Experts of a small language model.
Size: vocabulary 36601, 245M parameters.
Training: a variant of Adam for the experts, 8896 steps.
Below are experts of layer 5 (counted from 0) of a mixture-of-experts language model. Rows are named router (the router's row for the expert), up (a neuron's input weights, with its number) and show model dimensions 144-191. Each number is 50 + 10 x the weight over its row's rms, rounded and kept within 0 to 99.
Before each expert's rows: "mostly gets" lists some tokens that are sent to it at least half of the time. This comes from a sample of Wikipedia text that the model never trained on.

# expert 31
mostly gets: " other", "ak", "born", " served", " known", " located"
router:47 24 66 41 59 55 67 64 29 47 23 65 57 47 40 55 45 51 48 57 51 49 40 38 76 43 58 51 47 47 58 50 62 44 38 63 37 58 49 65 54 62 54 44 43 47 62 32
up0:62 52 46 64 47 48 52 40 57 37 46 63 53 47 54 70 45 52 63 62 35 53 57 55 52 42 69 61 31 38 74 53 44 44 67 51 65 41 42 46 46 45 39 48 57 53 55 41
up1:40 49 59 52 53 39 53 53 62 49 50 68 51 49 39 59 48 43 50 58 46 61 68 48 37 63 51 39 33 50 58 55 39 50 61 47 27 51 31 75 27 51 52 67 53 52 67 60
up2:52 47 46 53 56 46 53 42 28 38 34 54 45 35 60 44 54 62 46 38 55 46 38 56 50 47 53 70 69 34 53 35 43 44 52 45 59 42 64 59 55 39 53 59 85 63 40 67
up3:51 55 46 58 58 52 61 46 52 47 37 62 59 57 45 38 39 58 45 48 54 43 61 54 41 51 36 48 60 54 48 49 27 53 47 50 51 51 41 48 48 45 55 45 52 33 30 56
up4:50 31 64 44 51 57 42 55 52 40 45 50 73 57 52 51 53 59 46 39 56 53 53 55 57 76 62 58 46 56 53 58 49 41 54 40 68 45 55 64 48 36 35 49 43 42 42 46
up5:54 40 48 45 55 54 45 68 43 36 43 36 55 30 63 57 43 38 51 57 45 53 37 50 42 49 56 28 46 60 67 45 68 49 49 48 50 32 41 54 34 49 57 53 58 51 43 36
up6:45 44 71 60 65 47 64 45 37 54 48 39 69 29 51 28 48 51 50 39 52 31 52 33 63 45 44 62 52 55 52 26 31 56 41 31 58 59 45 56 38 42 36 45 48 49 57 45
up7:60 65 55 53 42 56 55 49 55 49 43 50 49 34 57 58 46 64 54 71 38 52 46 47 58 40 64 56 56 45 29 31 54 58 45 42 51 52 52 45 51 56 51 56 59 36 59 46
up8:71 59 53 59 57 53 38 58 25 26 46 39 50 48 43 61 46 53 48 26 22 40 55 52 71 40 52 48 41 34 63 49 38 53 51 52 58 49 66 55 56 59 49 45 45 46 43 48
up9:21 37 44 60 42 48 43 43 52 46 33 47 54 47 62 42 56 60 60 49 54 54 62 49 66 58 41 45 47 52 60 59 53 44 34 54 49 62 55 67 74 50 46 32 71 48 46 34
up10:36 52 36 32 37 49 60 65 28 56 50 55 41 29 55 42 46 55 69 48 59 63 42 53 65 48 51 57 52 52 35 61 48 39 56 56 39 53 45 61 62 43 58 47 55 55 55 50
up11:50 53 61 52 62 53 56 40 65 41 37 48 64 64 33 47 61 69 63 37 46 36 60 46 53 32 45 27 53 62 71 45 55 50 56 36 64 64 43 62 47 33 50 38 66 60 56 39
up12:49 35 47 49 41 59 45 73 36 59 46 24 50 53 43 48 60 51 46 48 47 64 43 48 55 35 77 59 52 68 53 56 39 43 40 41 62 51 66 46 56 48 45 45 19 47 44 56
up13:41 60 48 42 67 56 72 40 42 40 61 49 47 67 62 64 49 46 58 66 38 33 29 49 59 48 42 48 20 48 60 61 44 29 46 55 34 56 54 65 44 49 61 44 59 59 62 46
up14:42 35 64 53 42 64 60 43 64 41 33 38 67 66 48 58 35 42 56 36 59 48 43 48 71 49 46 44 44 50 54 56 53 37 54 65 41 57 34 49 56 67 64 58 45 57 61 50
up15:49 66 68 61 60 48 60 39 46 43 48 80 62 54 52 44 55 53 54 40 46 49 55 44 53 43 57 57 59 61 45 47 52 45 44 53 52 56 58 44 45 48 45 49 56 46 51 50
up16:57 47 50 45 48 48 67 64 58 52 64 50 54 28 49 66 58 54 48 49 38 55 47 62 60 57 48 41 42 40 50 37 50 34 45 46 69 42 50 64 57 59 47 60 40 51 54 55
up17:38 36 36 57 45 47 48 54 26 43 32 48 24 45 55 60 21 64 37 47 50 47 49 55 58 41 58 71 62 44 48 48 61 65 49 36 61 40 66 71 58 59 40 55 50 46 66 64
up18:58 54 79 36 32 63 57 61 46 42 57 48 49 50 64 37 33 55 62 62 67 51 33 66 48 43 58 61 42 55 48 58 68 53 54 61 51 57 45 55 42 39 42 56 50 41 60 53
up19:39 42 40 47 45 62 46 55 54 51 38 52 29 56 57 42 53 59 56 40 43 55 61 37 55 30 49 49 51 69 37 60 32 42 47 61 51 30 38 59 69 61 66 55 60 38 60 57
up20:48 59 55 49 47 47 47 47 33 39 38 36 46 42 48 40 36 52 42 57 60 46 50 47 48 44 48 33 51 41 59 59 39 45 63 55 56 57 51 64 61 48 41 41 53 59 48 59
up21:56 44 70 40 61 47 13 56 76 41 34 36 69 48 48 43 48 61 50 38 46 58 57 56 56 57 32 71 50 39 59 60 53 36 44 42 32 51 24 67 56 58 39 46 55 59 69 61
up22:34 34 70 39 46 44 46 64 45 32 46 50 61 54 47 34 55 68 33 66 45 64 50 46 58 47 44 50 48 52 68 56 60 56 50 49 52 54 47 50 56 38 70 69 57 37 47 47
up23:45 41 64 58 45 42 54 34 38 64 40 50 53 48 38 57 41 70 47 61 54 47 56 33 48 59 58 54 62 43 38 54 48 43 37 46 40 48 32 50 41 46 36 55 49 49 47 60
up24:40 49 77 42 65 56 68 24 42 40 55 52 45 58 50 39 57 55 56 37 63 58 60 33 30 48 54 59 43 73 31 50 51 59 36 50 56 46 50 68 53 42 60 44 71 26 62 41
up25:39 43 51 64 40 45 41 59 37 45 54 63 57 53 58 24 49 47 53 41 48 66 65 58 49 69 36 66 46 41 36 51 63 69 38 50 60 48 38 51 50 52 51 44 53 42 66 67
up26:58 38 46 52 53 57 44 55 52 54 42 49 53 50 63 63 50 48 34 50 58 41 46 75 48 47 64 60 59 37 70 73 51 40 49 52 72 54 62 63 67 52 61 56 51 41 54 45
up27:37 44 35 57 60 57 50 47 63 71 38 53 47 55 51 50 59 46 33 64 50 42 48 36 59 66 65 50 66 32 51 54 33 41 44 63 34 62 33 57 59 37 52 42 60 47 30 43
up28:44 34 36 47 40 66 51 41 43 49 58 50 23 63 41 44 49 48 45 51 50 57 62 47 43 53 48 63 63 55 61 40 52 39 39 61 64 48 36 47 64 37 50 56 62 46 58 56
up29:49 60 59 62 57 57 48 48 36 64 35 56 50 46 42 46 60 40 33 61 45 53 59 42 46 52 58 45 60 57 49 67 33 40 56 49 63 42 60 47 47 42 49 38 43 35 57 45
up30:39 58 37 53 53 58 42 69 48 48 42 78 47 56 44 48 47 48 41 54 50 55 53 43 54 55 55 63 55 52 65 59 60 51 66 36 50 48 60 47 58 49 44 48 58 41 36 19
up31:59 58 64 53 64 58 45 75 58 40 55 70 55 58 41 39 51 46 77 36 47 40 57 53 60 53 45 63 45 37 40 54 71 48 55 46 40 47 53 53 34 32 38 40 55 67 62 41
up32:60 33 58 51 46 57 49 51 68 48 53 57 39 45 51 52 49 65 55 47 45 44 50 39 46 50 67 44 60 37 41 60 39 33 38 56 43 61 50 53 50 66 65 51 55 66 55 39
up33:63 37 46 45 41 64 51 45 49 57 41 41 48 53 35 55 47 69 53 37 46 48 38 42 35 49 40 55 44 50 47 41 49 49 35 34 68 43 41 58 66 26 58 27 50 54 61 52
up34:55 47 45 76 73 54 34 59 57 53 50 56 56 57 52 50 53 66 61 29 52 45 52 38 74 61 46 39 55 57 72 39 54 52 51 41 58 58 56 51 45 40 42 21 58 38 38 53
up35:52 30 49 65 73 51 52 31 40 42 49 66 59 53 51 57 43 60 64 40 33 44 72 57 46 56 53 59 42 57 50 47 50 37 41 48 47 48 70 56 64 56 45 69 59 60 54 53
up36:46 33 65 63 66 68 70 63 56 45 60 34 35 53 48 50 60 63 36 53 56 41 44 70 44 63 37 66 21 61 57 48 46 57 42 47 73 52 37 57 48 54 50 52 26 45 64 57
up37:33 50 52 65 60 43 61 47 54 43 37 55 74 32 44 49 44 52 53 35 43 58 52 39 55 62 59 52 45 52 49 61 40 43 56 55 56 50 36 64 37 58 38 42 56 42 34 55
up38:58 67 54 58 58 58 33 32 49 59 37 43 41 65 37 53 56 52 47 53 52 56 68 52 69 43 69 42 65 48 58 67 47 38 69 33 76 50 52 43 59 58 69 60 53 51 49 54
up39:55 34 49 41 42 53 53 58 72 34 31 55 74 56 46 58 51 44 44 56 56 52 36 45 66 49 67 59 46 61 41 43 44 60 51 52 54 38 60 59 66 43 69 46 50 51 55 58
up40:39 47 53 43 50 66 52 49 47 49 44 60 50 43 45 65 53 59 55 58 45 46 61 47 56 50 29 49 53 44 52 45 62 50 37 36 78 35 54 73 46 56 57 56 42 54 62 57
up41:47 40 73 62 45 40 63 58 70 60 60 62 54 55 49 39 51 54 52 27 44 51 40 55 73 25 60 57 51 60 48 63 49 36 42 38 51 48 57 69 62 57 36 54 51 35 38 62
up42:56 32 57 62 47 56 43 50 34 34 47 43 36 47 47 55 50 59 35 39 56 58 50 43 45 28 61 52 47 42 39 51 37 41 39 44 62 54 53 60 48 43 57 53 53 48 47 45
up43:56 57 43 70 54 62 44 59 40 47 63 70 58 61 49 53 44 50 58 43 52 51 39 57 49 53 56 53 46 58 37 50 42 56 34 45 56 63 49 66 41 56 48 48 41 64 53 49
up44:44 51 30 63 69 48 54 56 50 48 34 49 37 58 69 61 48 49 53 58 57 45 53 35 54 41 61 51 62 59 47 61 55 57 39 56 57 70 41 61 48 42 61 60 52 46 66 43
up45:59 60 54 52 54 49 49 47 53 55 44 66 42 59 48 59 48 39 48 36 54 44 56 46 52 54 81 36 52 37 40 59 56 63 48 40 51 43 46 72 51 57 51 43 46 40 44 49

# expert 29
mostly gets: "),", ",", "\",", "',", "See", "\"."
router:51 39 58 52 45 48 50 50 57 53 58 58 56 58 66 39 49 67 45 57 39 33 53 42 51 45 69 37 54 52 64 64 64 57 49 56 45 36 40 77 62 54 39 39 51 45 40 60
up0:48 48 73 52 64 62 47 39 65 44 45 49 37 55 47 58 43 50 37 34 55 38 61 70 46 45 43 43 46 64 47 42 52 45 52 51 56 48 58 33 66 50 35 55 63 47 54 50
up1:37 61 67 47 41 37 55 62 46 46 55 45 59 36 39 50 52 37 68 54 52 49 57 45 45 36 41 40 41 51 61 55 56 54 53 53 41 50 49 45 57 50 29 66 81 40 48 56
up2:35 45 54 42 51 53 61 55 38 41 62 54 58 62 52 50 49 50 49 53 57 49 49 47 48 48 60 35 43 49 63 34 38 48 54 63 49 45 50 41 67 28 54 65 37 62 40 43
up3:34 34 55 43 63 53 57 49 33 37 38 39 50 55 47 38 54 33 66 44 57 57 35 36 53 80 52 46 56 64 47 45 44 61 49 43 65 47 46 42 56 52 31 41 60 33 41 57
up4:29 34 38 68 53 63 30 45 41 49 60 56 35 48 61 58 55 30 42 42 34 51 46 62 42 37 60 70 68 37 53 50 43 42 44 55 56 56 56 60 56 43 41 64 70 49 52 41
up5:60 44 59 53 37 49 42 55 51 57 48 54 44 48 41 40 66 44 48 65 29 26 58 48 39 57 62 53 46 43 56 42 46 51 40 38 63 55 35 52 55 31 49 66 59 44 70 43
up6:62 42 72 75 48 48 67 46 55 48 56 67 51 53 45 49 57 52 43 65 54 58 54 70 51 42 53 45 61 45 49 48 54 43 60 55 42 47 71 52 47 47 54 29 58 62 32 36
up7:41 55 61 61 57 56 40 50 52 45 54 33 59 59 68 50 57 45 29 39 52 50 41 48 53 59 61 67 56 38 52 56 57 37 76 76 42 56 57 54 45 45 43 38 58 48 35 56
up8:47 33 53 67 48 32 59 69 69 30 49 49 44 52 51 62 49 56 52 38 39 36 45 36 57 47 39 47 49 44 42 55 49 49 50 55 33 47 47 75 58 69 59 37 50 42 47 62
up9:46 52 46 51 61 58 43 43 50 51 45 62 53 51 63 34 46 42 40 57 44 58 50 47 60 53 47 50 50 42 52 56 47 46 60 41 40 47 58 58 48 33 42 51 67 54 47 40
up10:58 47 54 41 53 40 65 68 55 44 53 44 45 55 63 47 59 46 33 51 56 45 60 47 44 43 47 48 52 58 57 52 42 59 54 51 40 46 82 58 63 70 54 58 60 62 63 57
up11:40 52 46 72 46 59 47 57 39 34 46 41 38 64 47 42 58 58 41 35 31 40 28 54 59 64 53 47 68 51 61 43 39 44 49 58 43 65 52 49 39 62 44 54 56 61 49 68
up12:41 66 64 56 50 50 59 55 54 42 45 52 57 57 64 53 50 50 56 54 53 63 54 50 48 61 49 68 53 68 59 39 45 63 45 55 43 38 59 38 52 45 42 45 49 50 36 51
up13:61 61 49 50 56 49 55 55 50 51 46 45 51 48 52 38 50 84 50 48 48 61 38 47 56 39 39 61 53 52 49 29 40 49 56 46 63 50 33 51 43 43 38 39 36 44 48 57
up14:42 59 44 37 40 48 64 48 45 45 62 66 36 73 56 46 68 68 72 60 58 32 48 56 37 52 44 57 52 44 49 56 45 52 34 80 54 58 56 53 40 58 44 50 35 66 52 45
up15:67 48 61 40 44 48 51 45 30 55 42 48 69 37 58 27 43 82 57 55 32 35 60 56 61 33 54 57 50 55 60 63 49 62 43 45 41 43 50 46 40 52 58 39 39 54 58 50
up16:59 29 58 38 44 56 48 47 69 56 38 39 57 51 35 51 42 59 48 33 58 42 58 50 43 61 61 71 53 65 34 60 51 46 52 62 55 53 42 60 37 51 47 29 47 56 47 54
up17:41 45 33 60 41 61 37 58 22 42 61 45 52 52 57 48 65 48 57 60 54 50 45 53 49 58 66 46 47 51 58 50 52 49 33 46 55 44 27 46 56 38 42 59 51 53 36 60
up18:60 38 49 61 42 42 50 52 62 63 36 60 56 35 58 47 49 45 62 37 49 34 65 59 57 50 43 55 44 63 55 34 40 33 58 37 53 49 38 62 63 45 54 41 37 56 41 48
up19:44 60 72 49 45 56 56 42 47 47 47 58 49 52 69 39 42 51 39 60 41 50 39 49 48 54 58 55 51 61 66 46 58 39 50 35 56 42 31 48 46 36 33 55 57 46 45 53
up20:38 37 47 55 41 47 59 46 65 45 53 47 43 62 51 68 43 70 57 42 57 52 58 60 36 55 57 51 64 47 45 36 54 48 39 43 65 52 59 57 58 52 54 64 56 54 41 49
up21:54 40 60 44 52 38 41 55 57 52 59 58 55 45 51 49 44 51 56 50 60 43 64 42 72 42 43 64 32 74 48 50 46 55 34 43 55 58 50 49 36 42 72 60 36 37 45 40
up22:45 48 56 55 50 54 58 56 43 46 41 42 49 57 49 52 60 42 31 27 55 45 36 65 60 57 68 59 70 40 62 35 33 42 51 70 50 51 66 43 48 52 50 59 57 45 49 49
up23:51 36 75 67 50 41 34 43 66 58 41 46 67 46 64 45 59 51 41 31 44 48 42 57 60 49 63 59 61 49 66 42 37 45 50 46 55 45 54 53 57 44 64 43 59 37 49 60
up24:46 44 58 63 45 42 47 36 30 33 40 49 59 46 39 40 60 44 36 46 53 55 55 40 56 66 53 48 65 41 54 58 51 44 48 40 41 46 56 61 28 41 63 31 48 42 46 53
up25:36 47 61 63 58 44 50 60 56 50 55 54 57 44 51 38 30 57 58 46 53 51 48 45 59 62 57 53 54 36 51 54 39 47 61 41 53 52 48 58 54 50 61 58 48 31 51 54
up26:51 52 40 39 52 48 45 37 57 45 56 56 46 49 34 47 51 45 37 60 46 44 46 50 55 45 64 40 52 57 46 52 41 43 50 46 45 48 56 41 46 73 65 52 39 52 29 59
up27:32 35 56 66 53 42 69 46 47 59 65 57 44 63 57 47 58 37 54 33 54 32 40 43 50 38 35 46 38 54 42 61 46 57 34 45 48 40 72 53 26 45 61 54 61 34 52 51
up28:51 49 51 52 53 50 46 40 44 56 43 49 55 56 56 48 33 58 33 39 41 56 46 45 53 46 56 60 59 47 46 63 49 55 47 46 60 33 51 65 44 58 31 50 68 59 41 43
up29:49 46 66 61 50 57 63 63 55 57 39 49 38 67 47 57 46 41 58 42 39 62 39 48 39 37 60 54 44 36 70 45 55 70 51 42 22 56 41 71 42 68 65 55 44 33 58 35
up30:50 46 66 37 58 49 51 62 49 49 42 54 45 53 43 60 42 58 65 57 40 40 40 52 52 54 39 57 61 52 49 50 41 47 61 70 56 51 53 56 46 65 67 56 58 56 47 52
up31:37 40 56 34 49 54 70 52 67 55 36 58 55 60 60 56 48 50 70 53 43 45 47 37 49 55 50 35 28 49 66 58 33 46 40 31 59 56 60 47 35 43 28 42 70 44 52 49
up32:33 45 45 78 49 54 47 66 41 50 55 45 32 52 63 51 55 54 48 44 35 59 33 56 48 54 46 42 58 41 62 62 59 38 73 73 49 50 41 58 57 56 35 55 61 63 36 78
up33:45 49 54 54 48 50 36 68 50 66 54 50 56 60 43 57 45 71 60 34 44 60 39 58 56 60 60 62 55 35 55 46 61 50 52 68 48 55 59 39 65 52 48 73 56 46 59 52
up34:49 32 55 48 61 41 46 41 57 41 53 56 49 53 49 44 41 43 66 45 49 58 55 57 49 57 63 60 39 68 49 47 61 51 55 41 34 38 47 51 44 71 56 49 44 48 55 61
up35:33 55 51 66 49 49 44 66 72 53 40 28 34 48 77 60 37 47 51 46 39 51 44 45 52 39 51 55 53 46 64 54 56 58 57 65 61 49 71 53 35 40 39 55 73 57 67 44
up36:36 50 45 53 53 51 59 33 62 46 34 56 56 52 38 44 56 60 45 40 48 33 25 50 54 43 57 43 54 55 56 44 46 53 56 33 50 51 66 69 54 58 42 56 64 46 43 54
up37:56 47 50 51 49 41 34 55 46 37 49 50 54 63 51 33 52 34 41 24 50 49 63 62 63 49 51 60 51 59 51 58 63 41 40 55 56 61 60 53 52 63 53 49 58 43 37 56
up38:33 48 49 45 40 47 57 38 41 27 47 50 56 77 65 44 64 53 43 54 48 40 49 54 48 69 51 64 62 45 48 54 56 37 48 58 33 54 73 62 51 41 56 55 74 38 48 41
up39:44 57 47 84 48 49 34 50 37 62 51 60 72 46 55 52 45 47 40 41 29 61 51 60 47 41 54 47 51 49 47 50 58 46 46 34 42 50 59 59 59 56 49 29 59 56 48 52
up40:57 39 60 30 53 56 48 55 57 42 50 44 65 60 57 49 52 51 34 68 48 22 48 52 60 49 63 47 58 69 55 53 50 52 32 42 54 58 51 51 50 48 54 53 52 36 52 49
up41:47 47 38 47 49 57 68 36 41 39 40 49 59 52 30 39 50 66 57 52 43 54 62 39 60 53 54 52 49 48 44 49 56 58 45 63 31 60 48 51 53 63 47 66 62 47 57 57
up42:42 44 38 60 64 55 42 40 37 32 50 50 50 56 54 47 32 49 36 33 49 39 42 46 45 52 39 64 42 52 58 65 47 44 35 57 36 45 50 47 57 56 61 72 56 65 50 41
up43:51 39 61 29 54 61 38 55 64 51 67 40 49 59 52 56 59 50 44 49 48 46 42 55 55 46 47 63 82 55 57 45 48 38 43 57 44 34 59 59 54 46 63 46 44 63 50 48
up44:49 54 64 45 63 56 59 42 72 41 59 63 73 55 52 63 53 45 52 50 53 44 56 36 48 55 54 57 29 49 35 52 49 37 50 46 38 50 46 47 64 42 57 63 34 40 45 46
up45:41 55 61 57 40 62 41 64 77 51 53 44 49 45 44 51 55 47 43 46 58 40 38 39 60 48 44 47 49 44 39 61 55 50 29 60 48 41 55 76 66 55 54 42 43 48 49 51

# expert 27
mostly gets: " World", "ig", " b", "ec", "ip", "ag"
router:47 41 67 42 47 63 66 44 63 34 57 35 64 66 45 57 61 44 33 42 40 34 48 64 48 36 52 52 59 48 44 45 41 67 53 66 49 54 58 67 62 41 49 57 49 32 36 51
up0:60 57 62 52 44 55 59 56 51 55 43 48 38 42 60 32 48 64 47 49 64 52 41 40 42 50 55 28 38 47 36 60 57 52 50 59 47 31 33 55 42 53 54 50 60 36 34 28
up1:53 55 36 44 54 59 35 34 48 43 43 56 57 55 63 50 58 55 32 48 55 44 52 46 46 48 52 52 32 32 52 63 60 44 44 55 49 40 52 61 60 29 53 57 56 33 69 61
up2:45 42 42 49 49 56 53 41 38 50 53 47 54 41 45 44 23 54 49 55 43 42 24 34 44 45 44 50 69 39 56 48 60 44 34 60 69 73 44 41 53 41 35 53 44 52 61 50
up3:56 40 52 62 58 57 43 46 59 57 51 70 49 53 62 48 35 49 46 43 42 34 53 61 49 50 53 66 55 64 69 78 44 56 48 65 55 60 50 63 62 40 44 53 63 42 62 57
up4:61 54 58 54 44 62 52 51 59 40 48 42 32 46 58 36 51 54 27 41 49 55 34 31 43 48 51 48 43 60 53 46 47 49 54 52 42 50 61 51 55 24 36 45 66 39 62 53
up5:49 66 58 52 52 58 40 27 49 41 53 51 45 65 58 43 64 41 51 48 80 26 44 62 43 57 50 54 57 55 39 43 48 26 41 70 50 52 56 58 53 60 56 58 49 41 45 26
up6:23 54 44 67 50 58 55 62 51 47 32 39 74 42 64 57 62 57 61 54 61 60 38 42 56 57 50 60 48 62 47 57 58 57 53 52 30 60 66 63 40 46 32 38 59 44 48 56
up7:49 46 49 53 25 58 62 53 37 48 38 50 50 56 58 34 35 40 52 51 32 36 59 51 72 36 52 49 52 59 42 52 75 58 45 48 50 51 54 51 63 51 46 50 50 51 37 44
up8:45 47 58 63 41 56 14 62 67 42 51 48 76 43 56 54 39 60 48 66 52 55 77 70 58 44 48 49 57 56 50 39 65 43 48 62 69 34 45 66 61 57 59 39 45 48 31 42
up9:42 31 38 49 39 64 36 36 49 27 59 34 56 40 37 43 61 62 45 59 44 38 46 59 43 39 48 33 57 53 34 53 56 59 46 34 53 49 46 53 48 52 65 29 26 53 55 40
up10:64 52 52 64 47 47 43 39 44 46 43 37 52 61 38 37 55 59 35 42 42 70 40 61 47 45 34 59 55 69 41 47 52 50 57 67 69 52 38 51 64 28 54 41 68 38 51 51
up11:57 57 71 52 53 47 64 42 47 39 56 38 44 43 52 41 43 78 63 24 55 47 46 43 73 41 41 64 61 57 43 34 41 34 54 56 48 47 50 69 62 52 45 71 49 51 46 51
up12:61 64 51 54 54 54 48 41 31 47 35 50 55 50 55 56 63 45 58 32 35 64 65 48 36 58 30 62 43 44 62 62 39 48 56 47 53 54 51 51 60 63 57 58 53 38 51 43
up13:57 53 54 68 63 62 54 39 67 44 46 43 46 49 65 39 57 74 52 31 53 68 46 56 50 52 60 47 56 55 52 47 44 46 55 63 66 60 44 44 48 48 42 70 52 54 36 38
up14:45 53 45 75 67 51 58 32 39 35 53 39 55 44 60 46 43 64 49 54 50 56 33 46 63 63 42 44 59 49 72 41 51 54 59 43 54 56 40 40 68 49 43 59 55 46 37 48
up15:54 66 47 49 47 63 67 64 26 62 51 51 65 26 56 44 55 53 48 54 52 70 47 50 26 49 57 50 68 45 52 77 45 46 59 50 57 46 44 48 53 43 60 57 30 39 58 44
up16:71 54 48 39 45 64 49 69 43 29 45 65 36 55 51 63 25 46 43 26 26 35 59 53 59 56 49 52 50 30 58 55 47 61 58 49 52 36 41 61 59 43 57 58 49 58 50 42
up17:53 48 63 48 56 51 61 53 53 39 32 45 56 36 51 38 41 71 38 57 39 55 43 52 51 46 43 41 39 64 57 55 56 43 57 43 31 30 58 52 48 40 35 53 69 43 40 46
up18:46 50 44 50 49 54 56 32 48 57 57 60 70 55 50 62 55 71 32 44 50 51 64 70 46 55 41 50 52 38 44 80 46 41 46 40 32 65 28 42 53 55 46 66 48 53 59 41
up19:50 47 62 41 44 46 49 45 51 39 42 42 58 35 39 36 55 67 52 55 33 51 44 44 55 44 57 55 59 34 30 65 55 58 60 47 56 58 47 48 37 49 53 48 68 50 52 51
up20:40 48 48 56 49 47 67 31 55 36 52 42 43 54 54 50 54 43 53 39 52 49 40 43 75 46 39 39 48 54 46 49 54 52 41 46 68 34 55 51 70 50 42 52 63 50 47 57
up21:52 49 49 55 59 55 49 38 48 50 51 52 59 72 60 41 54 51 49 54 58 41 46 50 61 59 60 60 40 42 58 41 50 49 56 47 54 61 46 64 51 61 48 39 51 40 46 57
up22:69 37 54 50 59 47 55 39 49 51 42 55 54 69 49 36 59 43 60 44 45 55 39 53 51 74 56 55 56 72 49 56 46 56 49 46 50 57 42 44 63 49 23 55 61 52 55 63
up23:62 54 47 67 34 66 63 65 49 58 41 40 49 49 47 55 55 73 34 49 54 58 36 65 53 52 62 52 43 47 55 42 48 56 33 50 46 60 53 60 48 36 47 34 55 36 52 49
up24:61 48 60 45 73 45 32 49 42 52 37 66 40 46 67 51 44 51 54 52 31 28 51 65 57 42 23 55 56 56 57 46 47 50 58 57 58 43 56 51 49 62 51 49 44 54 71 46
up25:35 48 42 61 40 50 56 60 42 50 53 42 66 43 71 48 64 77 39 57 40 52 42 50 43 39 52 56 37 59 51 73 56 39 39 69 53 53 45 58 67 50 37 48 40 44 26 39
up26:45 48 63 60 53 71 63 62 65 60 66 48 40 63 45 53 43 59 38 55 44 53 52 21 61 43 31 39 48 51 57 37 53 45 36 53 55 62 57 54 45 48 54 40 51 45 61 37
up27:39 38 51 66 55 52 52 39 57 54 29 54 52 49 55 55 35 42 57 63 62 52 35 56 59 42 57 38 62 46 48 36 42 54 51 60 63 43 40 53 50 36 44 58 58 31 28 60
up28:66 45 59 56 44 49 48 50 39 25 52 42 51 51 49 43 55 50 49 45 61 56 19 61 44 35 22 55 46 51 54 58 74 59 43 63 54 59 39 54 39 68 46 31 51 48 38 54
up29:53 45 70 45 40 48 54 40 71 61 47 59 54 49 45 47 35 43 41 61 31 48 52 48 66 61 63 58 53 60 52 56 37 62 49 50 61 50 65 63 56 62 56 50 49 50 45 53
up30:44 38 60 42 51 61 48 46 54 48 59 52 46 56 58 42 40 49 53 66 47 43 31 52 53 50 56 74 60 66 50 40 49 57 58 44 49 54 49 47 50 58 35 59 44 37 69 49
up31:55 50 28 74 52 37 40 48 32 61 39 53 40 47 49 61 46 57 50 53 46 53 56 53 50 62 64 61 59 56 52 61 44 61 50 46 58 44 56 43 55 47 48 46 67 49 48 73
up32:55 63 63 62 52 62 49 48 32 45 55 32 43 62 54 47 49 44 47 33 40 55 51 37 62 37 65 88 69 56 46 57 55 53 49 49 47 38 53 46 65 51 53 60 61 57 51 50
up33:58 67 78 39 75 48 42 52 32 48 35 59 54 39 40 44 57 54 56 36 44 66 62 64 55 55 53 48 63 54 62 53 53 75 61 56 51 43 52 64 49 44 61 39 53 43 48 65
up34:42 45 45 52 33 60 48 49 44 56 49 34 66 48 62 40 48 67 47 40 49 40 52 35 71 39 49 39 31 55 47 34 32 42 15 49 52 58 46 40 44 43 36 37 56 54 43 59
up35:53 53 61 38 46 51 44 56 41 57 44 44 55 52 56 35 37 43 49 62 59 54 59 55 40 43 53 48 52 45 46 50 50 52 41 40 43 47 27 67 49 65 50 41 45 59 47 61
up36:45 38 46 56 58 57 54 48 46 58 45 53 37 60 49 34 66 50 41 24 37 62 52 47 55 50 66 44 57 44 38 52 58 50 49 43 47 52 39 56 37 45 61 37 39 58 39 35
up37:34 53 57 48 30 52 26 48 55 26 55 43 47 59 39 58 44 30 43 45 59 61 35 31 52 33 37 44 48 64 55 41 53 59 49 65 54 37 44 54 53 64 62 53 55 60 42 48
up38:60 52 66 53 63 39 43 54 66 48 37 62 49 52 57 54 58 56 43 57 50 43 46 48 50 62 59 60 49 49 56 75 45 44 41 48 34 41 46 61 54 47 59 53 39 52 41 48
up39:50 51 61 44 52 59 70 33 67 42 44 61 49 70 63 55 33 43 49 46 48 40 51 58 50 55 58 49 56 51 55 48 46 26 41 53 37 46 50 65 50 55 51 31 60 40 48 66
up40:37 31 50 50 50 56 43 75 46 33 50 70 55 44 44 55 59 45 23 38 49 44 58 71 51 50 34 47 59 42 68 42 52 39 58 83 49 29 60 78 55 53 42 49 55 52 53 50
up41:47 55 62 14 48 49 39 51 52 39 47 39 41 45 59 31 49 54 41 59 51 49 50 36 46 43 49 51 52 29 35 57 28 28 58 43 45 63 52 51 56 56 50 27 53 53 64 50
up42:50 38 50 49 51 51 54 69 65 59 47 49 50 31 60 46 64 61 41 68 34 53 43 45 50 57 49 42 56 48 38 48 54 57 32 36 50 28 59 61 38 65 49 51 23 53 46 35
up43:52 50 45 44 58 53 44 58 44 51 45 58 59 51 43 54 53 42 46 44 40 42 44 61 47 47 69 70 55 65 42 59 33 55 56 74 60 57 54 54 37 33 44 42 42 63 51 48
up44:58 61 57 48 62 44 56 53 38 43 40 48 36 53 74 44 40 34 40 49 35 53 56 57 57 59 47 82 52 59 54 49 42 59 65 46 57 59 54 70 58 52 39 47 57 59 46 48
up45:43 47 58 57 52 50 55 49 53 58 53 34 53 41 44 51 33 48 37 67 48 51 52 55 66 63 58 38 59 54 77 67 40 39 62 45 50 45 49 69 63 35 54 53 49 45 59 35